{"d_expert": 64, "d_shared_expert": 0, "routed_scale": 1.0, "balance_bias": false, "router_cosine_scale": 14.0, "norm_eps": 1e-06, "tie_word_embeddings": false}
Below are experts of layer 5 (counted from 0) of a mixture-of-experts language model. Rows are named router (the router's row for the expert) and show model dimensions 0-191. Each number is 128 + 24 x the weight over its row's rms, rounded and kept within 0 to 255. Numbers have three digits each.
After each expert's rows: a language model's description of what the expert responds to; "comes before" lists some tokens at least twice as common just after its tokens as in all text. This comes from a sample of Wikipedia text that the model never trained on. Tokens count by the router's weight.

# expert 33
router:117150124090102153120153071138115138120178106106102174145137140146074142128103101149118100139128097117131108123139106156110105104113123096147133142143146107107118144128160128140153144121112138140157158115126147126128127101164109131097160133148106124117111124150088117128138115083137145107142126114116164116113099134177132184123124103103124130115154138096165112117110159085128127173133131111106168152151114084095089121120133159159121145122083139128116166126114092127118134147145135161115088157134202148125102095072149175110118134151133124110148196099112152112178154114166126137
Description: Numbers in names and titles. Small numbers and number words that form part of a name or label, such as Seat 3A, Canal 5, Class 12, MSX2, District 45.
comes before: " |", ",", ".", "–", ")", " ("

# expert 15
router:149115143096058111138108129128159138070133124139156086134132132133125100068096130134119130131109149108171083154097141099132125149108114071119114174131096076119172184162179109161100121134103117124130136121112141131151097158102141135177126172134130120150162099134127145125147170118124164131146105144124112104136149179146152127106104147138166124109134106141151095167125122136122135144110093108142136120167147123095139101129153139095133105154134150108154122085131106150147167100133146106133089121152114116126141118128139130119111099146153105108125125148145129089112096142098177166
Description: Mid-word noun/verb pieces. Word-start or middle pieces of common abstract words, chiefly "last" before -ed, plus pieces like conc, ap, ration, cause and allow.
comes before: "s", "d", "ing", "ed", " of", " to"

# expert 53
router:070134112141096152063117117140170122173117137096129115141151135125105106103116087161147121183131102102099123088106123091103143173099119114121117101127116080153109103135148139116178132128125185126148122108099092155126135148105099123136121115121179134103151108115137131128105127149118149109131147109159087109063105147160118147126117156089149139112126128122124134115123103146098150124118115128122163141132107158132132128111090136137132160104150149118168100085096169116147150099104159165138077092151129138119143136096153128144122111165129134102157102157092131112133145159180145139
Description: Capital-letter acronyms. Later letters inside all-capital acronyms and codes, such as SP-D, CC-M, MC-A, RM-X, often in party, label, or coordinate lists.
comes before: ")", " |", ";", "E", "L", "T"

# expert 54
router:120133093111087103161085115110107136151109122142114094124090183151132120100093135089107121090077104117194123129148102117179115107145085136136128142134141123141141161132154137126115121122087117150127136127146133165145125179120090167142120143137142148136152125170128132146132175148138123142113127119141119111139110128141114117146154134112152117084148096138106114129104114163166122097133141098137146131163146136119130157135148126140151197122146150114135166134103115077134121165179154137102078118097179101170158139140117098151112144144144192126116155104126142175114108119102126137
Description: "as" after known, table pipes. "as" after known or called, title words like President, renamed, and pipes or dashes in election and results tables.
comes before: "-", " 0", " the", " 1", " W", " \""

# expert 55
router:155086116112147153121137153138171132123150148078105113143101112114135172146115123127159094133123161139183170150165165131135096156082126112112156136132142127148180096137122175148085154148120174142105107130122161157151156129084148123102142110153142176121120096169119102138109119133087081127155106065136116111121149125066118120139153109122168118110129150145125133101118131108115098122151078129155134104093140123156131120113154130098123138120137153107131134129116101113094101113095124142091095093123098114129112133103113147128116115127140131169122106183141160145143129136130162082
Description: Family members and pronouns. Kin nouns and subject pronouns in biographies, like his wife, mother, parents, He, They, plus the "le" in Newcastle.
comes before: " was", ",", "'", " had", " were", " and"

# expert 18
router:136118152146122144134083154121164116139103099121121131132156139119112103107137143148142104150161137110137116138068171092118097113136095121124147130114142106124135079127155107114083115110101153137127119144172165124125105134114111129140136130123128150112131146089135113130082075191142140133098114128161103091197114140128121117156118157097120132106150085114145104144143105087134117114100166121133131151136156125157132157096129085151137107123141114110104084086106140144132082147136115150130124079108078145167115103113107167113169126095096111132172132157118138143108143163173149177
Description: Years and place-name pieces. Year numbers such as 2025, 1939, and middle or final pieces of place names like Dubbo, Cambodia, Long Beach.
comes before: ",", ")", ".", "–", "ld", "n"

# expert 2
router:108111111118107142122170133157133163152129168126133123117118100137103131109138100121099137095118104084103116129133101117126108093135108118104150158142150187162124171083099115114158145174122160131144128080158162129117116148109127125104115122079128147150124115103109089080130133114162103120109123157107118116126117118114144112116127111134155176125139158095110129142132134107120103147131125132111131094144150138114116124167120165146076147169107125124129134127143113088164118117172140163151127105145092165106127135133125128160122128135146125195145174106079172137180152122123060187
Description: Clause and number punctuation. Punctuation joining clauses or numbers, such as colons, semicolons, dashes, commas and en dashes in scores or ranges (twofold:, 3–2, 13,000).
comes before: "0", "1", "2", "\n\n", "3", "year"

# expert 38
router:143109134129116103142129154128116112162112123120128159125143156126153105131108099140127111184125141131143122088151160134112151163124134117124142142107142116123156167107129099104110126113156150140130118127144124106116132118141116176122098154178160102137152103142151133122147128136132130146112110109100119118064171139138140157099128152159165113121135097172093181159134110130148116152143105133133125120111137132145173137110146089115072170098101154140112151092090114080104141145099089077124105066109192155153111166107133148123165143146124145109151101125134128082127107179103174149
Description: Building and founding verbs. Past participles and verbs of creation or transfer after was, to or and, such as built, designed, founded, sold, established, plus some mid-word pieces.
comes before: " the", " to", " by", " in", " a", "ing"

# expert 56
router:145145095119156100138148141102136146098133126125100149128112107131122157107143108145113096146158128152171116112100097132173126150098186140120149155157125164136119124136130095146166106136154158123144125088090099141090132110142117134151128122175163133140155136193131105111199127119069196126143110158132091170132137136131125119087139099080151128154162109139098123171098128133175162135122133128112148118119105159109155137164149136151102155129123174119128131141143123113100132158133145110098077094102146129125153127132092115156102136123139115104112140110162125133088118129117089151
Description: Headings and past participles. Equals signs closing section headings (== Hazards ==) and past-tense endings -ed, -led, -ted, plus verbs like joined, succeeded, promoted.
comes before: "=", " by", "\n\n", " to", " with", " in"

# expert 51
router:108127126083145112132107105081078124155091122111111132174107131101123091106097159123161148142101136157167150144116159119133122115157133102124140108148128126127144121146114096159091115109134102106144093141136211124110135140143132117115129155123155139118177125148169123111089040119153126128138157167133121134123155113132118085149139136151117130106107137168087128119124133125131083123122107078125136115106136124139156079143135122147103166109106179141157112170127109169148088113094130122149138145118146175088114139149169138149143150131160150140111101099133134108102146141108097145
Description: Place and time prepositions. Prepositions, mostly "on", plus at, off, from, along and against, in sports play-by-play, ships, contracts and dates.
comes before: " the", " a", " September", " March", " his", " August"

# expert 6
router:161130104143113110137157120166146168120088130091107149148142133120102117107150096181165120126158120118124138186147122124126118143144147173097127129148101155095121145151119121141066130120126139128120147131122130085124120160087130118137094140115146084130129095102122161118121105082150096148113152119144097133172167134168119113096134082093127075143094162160148130141129126198133089153135148102152130133139141119130145126152110162129109116173180144127126136099084118127143089156158144087117164103162113154135159118134120148109119126118095107133105105083114114115120128110101142171
Description: Common short nouns, numbers. Short common words like back, power, home, high, plus pieces like et in ticket, and table numbers or percentages.
comes before: " |", "ing", "ed", " of", "ion", ";"

# expert 42
router:146097149094122111153150185140126125150122122136136129162117128144098108094165132149152120158140138109153091179115128151137147135099154107116132093150115108096127112137140136148097134060132130150125124116149126113121148174110137096161143158144132104129098140101138082135119154184114098138100136117149101117092100130139092095111125105128107153120108120127111147126106155160087087134101130131135140153124094111095095151132103135109091141089139133109108101109149106126103134155118138161164134127113141164144105177139156141093158097110143152168111133132065065113105158174157166102
Description: Foreign name middles, parentheses. Inner pieces of foreign names such as ona in Amazonas, ip in Leipzig, plus closing parentheses and verbs like put, keep.
comes before: "|", "l", "\n", "ter", "n", "a"

# expert 24
router:150095106131133142152146160098151146082166134153131071143124121117127107140159165111123088168101133130115129139132067114137113186095134140129140112139130145139126128150127138131090158096093166147096124118150121135111126111105146153157112147137104092102113134120110142138132134113149134132167094150157079102106135118137118121149093124148131162119104134119120134121154171109157106121083122144177128141137126146162145105132156094110126147092176150174107129111130125125089146133128146101127085095123120137122119089145105044119116130138127144146182063122105093124107111143090163152
Description: Breaks after short descriptions. Paragraph breaks ending a title's one-line description, like "1985 video game", plus "also", "commonly", "sometimes" and infobox line ends.
comes before: "-", "The", "|", "\n\n", " is", " known"

# expert 32
router:105101120133092137099152127154113153128094127129101099148156143138145133139087103147132098101115149156093156120121095087095114128092068121116138136169111120139153119136139120112169122135118116143120136137105120105140100136136154115130138120160113158127138147079148093146111096133152119097142113108125114125140177151120083136100155103144111118130102162101106104143139147140135165086150134111140155206138112134157085065143107160153092120127110148109154156122092156140132120119087118185159107137182121128116129094137137143090087122102138116120125140100126149148148074134099174128
Description: Sports and occupation nouns. Nouns for sports teams, competitions and occupations after a modifier, such as national team, World Championship, farmer, politician, player.
comes before: "s", " |", " of", ".", ",", " in"

# expert 36
router:155144162096113096086088193126142115113155118122075132142141178133125147136129115131126076150129165132159141145146171124102091134134143156163144156146110138136169119108138118102132127156122119159124167114162137151100133125168135107157110143141141129091152123147152139154151115116133132151121142122133127160144119123130068146129135126079120140121160165121136161130109113095132095135098137159117134124114100079152159160139122137140168129103107140115130148124121084111062096115144166113166091119119191181161126127104132152124145138133115129165142182154144103119172117149144110135
Description: Plural s and capitals. Final "s" on plurals, verbs and French words like sans, plus capitalized word starts like Gr, Tr, Wh.
comes before: ",", ".", " and", ":", " (", " of"

# expert 44
router:144160127163100123134108107121143106158125116126128141134152099136103068159103117130131135083157149098086138105120096151149141111088099106146120181153144129161104124088096117145090150157107115167100195112134149099115116142139102180164135114078107100124131108175133082173124121114119106093127144133151131126124159132155127102120114125110108120118113168116080115117161103103116107148134109083130166126171124119106136126155096137159113115121113145127136120109165104171134112097116110155102095143113081126111144170117104109131133126140105109149182124094101124108138093133098122152
Description: Numbers in stats tables. Separators and two-digit numbers in career statistics and data tables, such as 45 | 8, 56; 12, and population figures.
comes before: "\n", " 0", "  ", " 1", " +", " 3"

# expert 62
router:109104133153109136149119132137124146117167113094103150158096142127143135142072144122149122130118107115164143151151093087183140146113147147110105128100148121182113076124105125128132097107129111127157136162129118175111139123133146137131158111120153122131122095141175109126108103148129134120133151141155123138111122070157080157084113140097135127120101127083116131129133138084106149105169147106125109133144134131151143155115112121143168083132094149168145133135147128176138103114111121136104159103075082116128150101181112138093121143136174114134117122152186116160161157149105093077
Description: Prepositions in biographies. Prepositions and articles in academic and career biographies, especially professor of, PhD in, attended, studied, plus infobox labels like Awards and Career.
comes before: " the", " a", " classification", " University", " Arts", " Parliament"

# expert 26
router:192105155072146143147121112145101108143129134073113154170136081152161130114132154133136076116119127108156144177158141158152127154116145124175083165132131157151091168161148111116125093130096135127113129130120135093128109167121116121120124114126138105097123127150148120094146148187140107147115086111130106115098112132136122119121119131124081150118155105131098152153134128113129108149080121149122148141146085158116087138124134112110125119145112102086140138121112140097158149097168153126109102163104150157064131188139089123129142137131126138140130097127139152084114103143135079140
Description: Linking words with, than. Connective words after a noun or clause, mostly with, also later, and, than, while, including (released in 2004 with an internal).
comes before: " the", " a", " his", " an", " two", " that"

# expert 19
router:080097162182168136066148130096133111097122136106120145142179127156123126152154146115145106135128101134139135163167102110142116147112111134128154176117139115118165182107102110118144123148098131137122123124126103142165118126116178177090093138120134115143140099090095144121145106125179083125144125102114116130142118127150165128064118129128082102118154137125094104115106143128166150142133138129142163170107136116127140136142144154132121142132104073117123110095104150164155126150136142151120196149135122151132102089116128141114113106189096092136133113093147161095129118135107141135
Description: Institutional and social nouns. Nouns for social units and places after "of", "a", "and", such as school, station, family, club, business, public.
comes before: "s", ",", " and", ".", " in", "ly"

# expert 41
router:155155147118149117159129148114157153158112128114120143132132116139047113097163168097176131137109153133148152088170160169140141106152170120134113168129105184093132170115119120143178095125147113122142138159186180141121123128124131107138146131160110097190145118103137110142153168127109118150106107124112152174140123135115157101107145149108103151114134108121119111099134100125102142130110107068141139111145158140126152119155122121097117156127139110133120091116120159102119103128096165136093101104118103165100143111163142124135134069147122155122119149114097105118108136143130112167
Description: Adverbs and auxiliaries. Function words inside verb phrases, such as at, not, would, still, never, originally, -ly endings, and the t of can't or couldn't.
comes before: " the", " be", " been", " as", " have", " least"

# expert 16
router:134097146146154118096122184173115096093126152098123113107072109139136150128129117124172110151121146135112142130124121155124133141147123109097175135134111119091091137150093094153159105153145115148148120088090090113173153112117157125166166112107143143125087104142137153146155149082146152164133144090088151134118195151162118104143119163139126103090132131134141130106109123150189095154113118109135112149152127138118093149115142156086111131113139158134168108109112123145134146095133140140158134168136080122131121090138119089151130127115158098115117158074112124125168136112101130130
Description: Noun suffixes. Noun-forming endings and plural -s closing abstract nouns, often before "of", as in engage|ment, abs|ence, formation|s, development.
comes before: " of", ".", ",", " and", " in", " to"

# expert 43
router:114109129119178147144142113147087152162142142134133155115134129125119137119140134123154080204133121117116114138142109144126153106142153112124192144123160150134129150157131095114138119123128165156178096111096102073150091141118202091123146118140125129094095083133114152126176163116158117182132172117097184120178163142089104085121135123117126124120158149129111090151100116086186107170115116122135139130128112121136103146136121157100105091112105121116144138118098121128127117118160115134145167162142094143152144113111115124134149124140142120142097153150106116139130108113128144152
Description: Plural noun endings. Plural nouns and the plural -s suffix after counts or determiners, such as tracks, members, artists, ports, designs.
comes before: ",", ".", " of", " and", " in", " were"

# expert 7
router:139149110112079108135122122137154131149095089119118140139130163107140104120125106104137101137138165110155140138177158159123131142176094103142163136162154115131144115144159074120103105161120126133111097126126086078136117151105127148174115099127170135123163165112130145130156160112096140119159141150114147130124101128118105081137139124100147154134089123084116111151130087117128112120100133148103130177151135191133097111107133159148100063102137097133121136162114098155168086126126154144138088141108138156120114123143131104093103137114121149148169126101143135184100133123113174151
Description: Verb-stem word starts. Opening pieces of Latinate verbs split into subwords, such as conf-irm, str-oke, rec-overed; also table pipes and "See also".
comes before: " |", " %", "ed", "ing", " —", "="

# expert 8
router:132148124098129098130176092093162126105108132115128136137104135090121080114128107140110104175146088153158129161147165130133102123126153137129081145151114124073134147138174200155105116138121144133126124112107110129114178142130126106154107149109165133133173162124097125122118124150166116126174137118159119101142103115103091078109143074130142086138112100134127128120147164128142164095150127120137136123075126141168136123140165109114113131116121150166123162146111072123110112143102108162164081107132144175130146114110118147138140116118155136122131109150125104162156149123114166170
Description: Table cells, mid-word pieces. Pipe separators in sports tables and squad lists, plus word-internal fragments and some word starts like la-unc-hed, Arist-ot-le, ph-ilosophy, Elect-ed.
comes before: "\n", "ed", "ing", "y", " -", "ey"

# expert 35
router:145098162141141129117133140122138137141168143176133134145131146102108154143091118135109139133123132116151109133117144117117127158110148145134148093127116143145170144116085080128099123144148137151161156152104109128171118112131148119170119118118099118125091136149094085151135158162106154111109189169167138088117072119176165104083150135110156121152141100179117119126153150102171077160090103125095139109128169131114154162159117097108177080142185117085146134092148121112128128102136121147107104100123133134111103112149142098119110142135137105146140127111116157154138094111142137152
Description: Paragraph breaks. Double line breaks ending a paragraph or line, before a new paragraph or heading such as Personal life, In 2006, The.
comes before: "=", "The", "In", "-", "On", "Personal"

# expert 29
router:125112148140122098121110105134136095143107137126111146129129115123137100106141105158077129099197125158133124148115110119127114120127090094116122163143130124137137173168151099163108091110124064126155148148132093143158131154109109114115142172109146114145105133102112139139145122095160154123131182117094157114136087127112133127131193128120123126153168053104132119129131149135102130111151153092113134140150123137153113089139108153140177083171130067147120105149124140121136091161113067114147187128155123101113116141163112151173155150108155116123140112123156125135129110148126123125
Description: Mid-word stem pieces. Inner stem pieces of common words, mostly after a prefix or article, such as En-vi-ronment, Un-mann-ed, inter-ce-pted; also list, limit, cover.
comes before: "ed", "s", "ing", "er", "e", " of"

# expert 30
router:135129131157110136119133162122144110131113162103094167127114127127144117083097118136102114131162099129141155159120132112132134084083120110151122097131109130110168133122106069135104119106129144162102125093142149149136184129117087104107130125119104121111119115169110177142128086125148122140122093164145146143132090131120160084154139146142112126118111187160093174085131075129127133153141128098156126115152074139132115141101139114134151110115109095085127099153069136109103089152122118110121108130163121152140116194139081126153134118107164139165089146115123147129166104148157117123
Description: Partitive "of". The word "of" after quantity words like one, each, few, part, plus en dashes in scores and words like among, both.
comes before: " the", "0", "1", " his", "2", " of"

# expert 63
router:129089153081109163130123105123113133135152142142163114152142147158142113147140102118145138175091142181157115127139168145140108137126138163138165150125125125142100136124155147141098102170139148135085123165130147120139146130120088089174117119164076092120103155130148133115095088172090144137123104109129138128131117089091113130116115115161104102087115150100113116124140138151136094162147119132155117143133155128138161153119118144118197134109121143168134126124128130147092106162130142164158114095128188142155102145093085143118099111134118150152164149110120121152190116126169088116
Description: Spanish and Slavic name endings. Final letters and endings of Spanish, Portuguese and Slavic names, such as -ez, -ić, -o and -z, plus names like José and Juan.
comes before: " (", " |", ",", " de", "'", "n"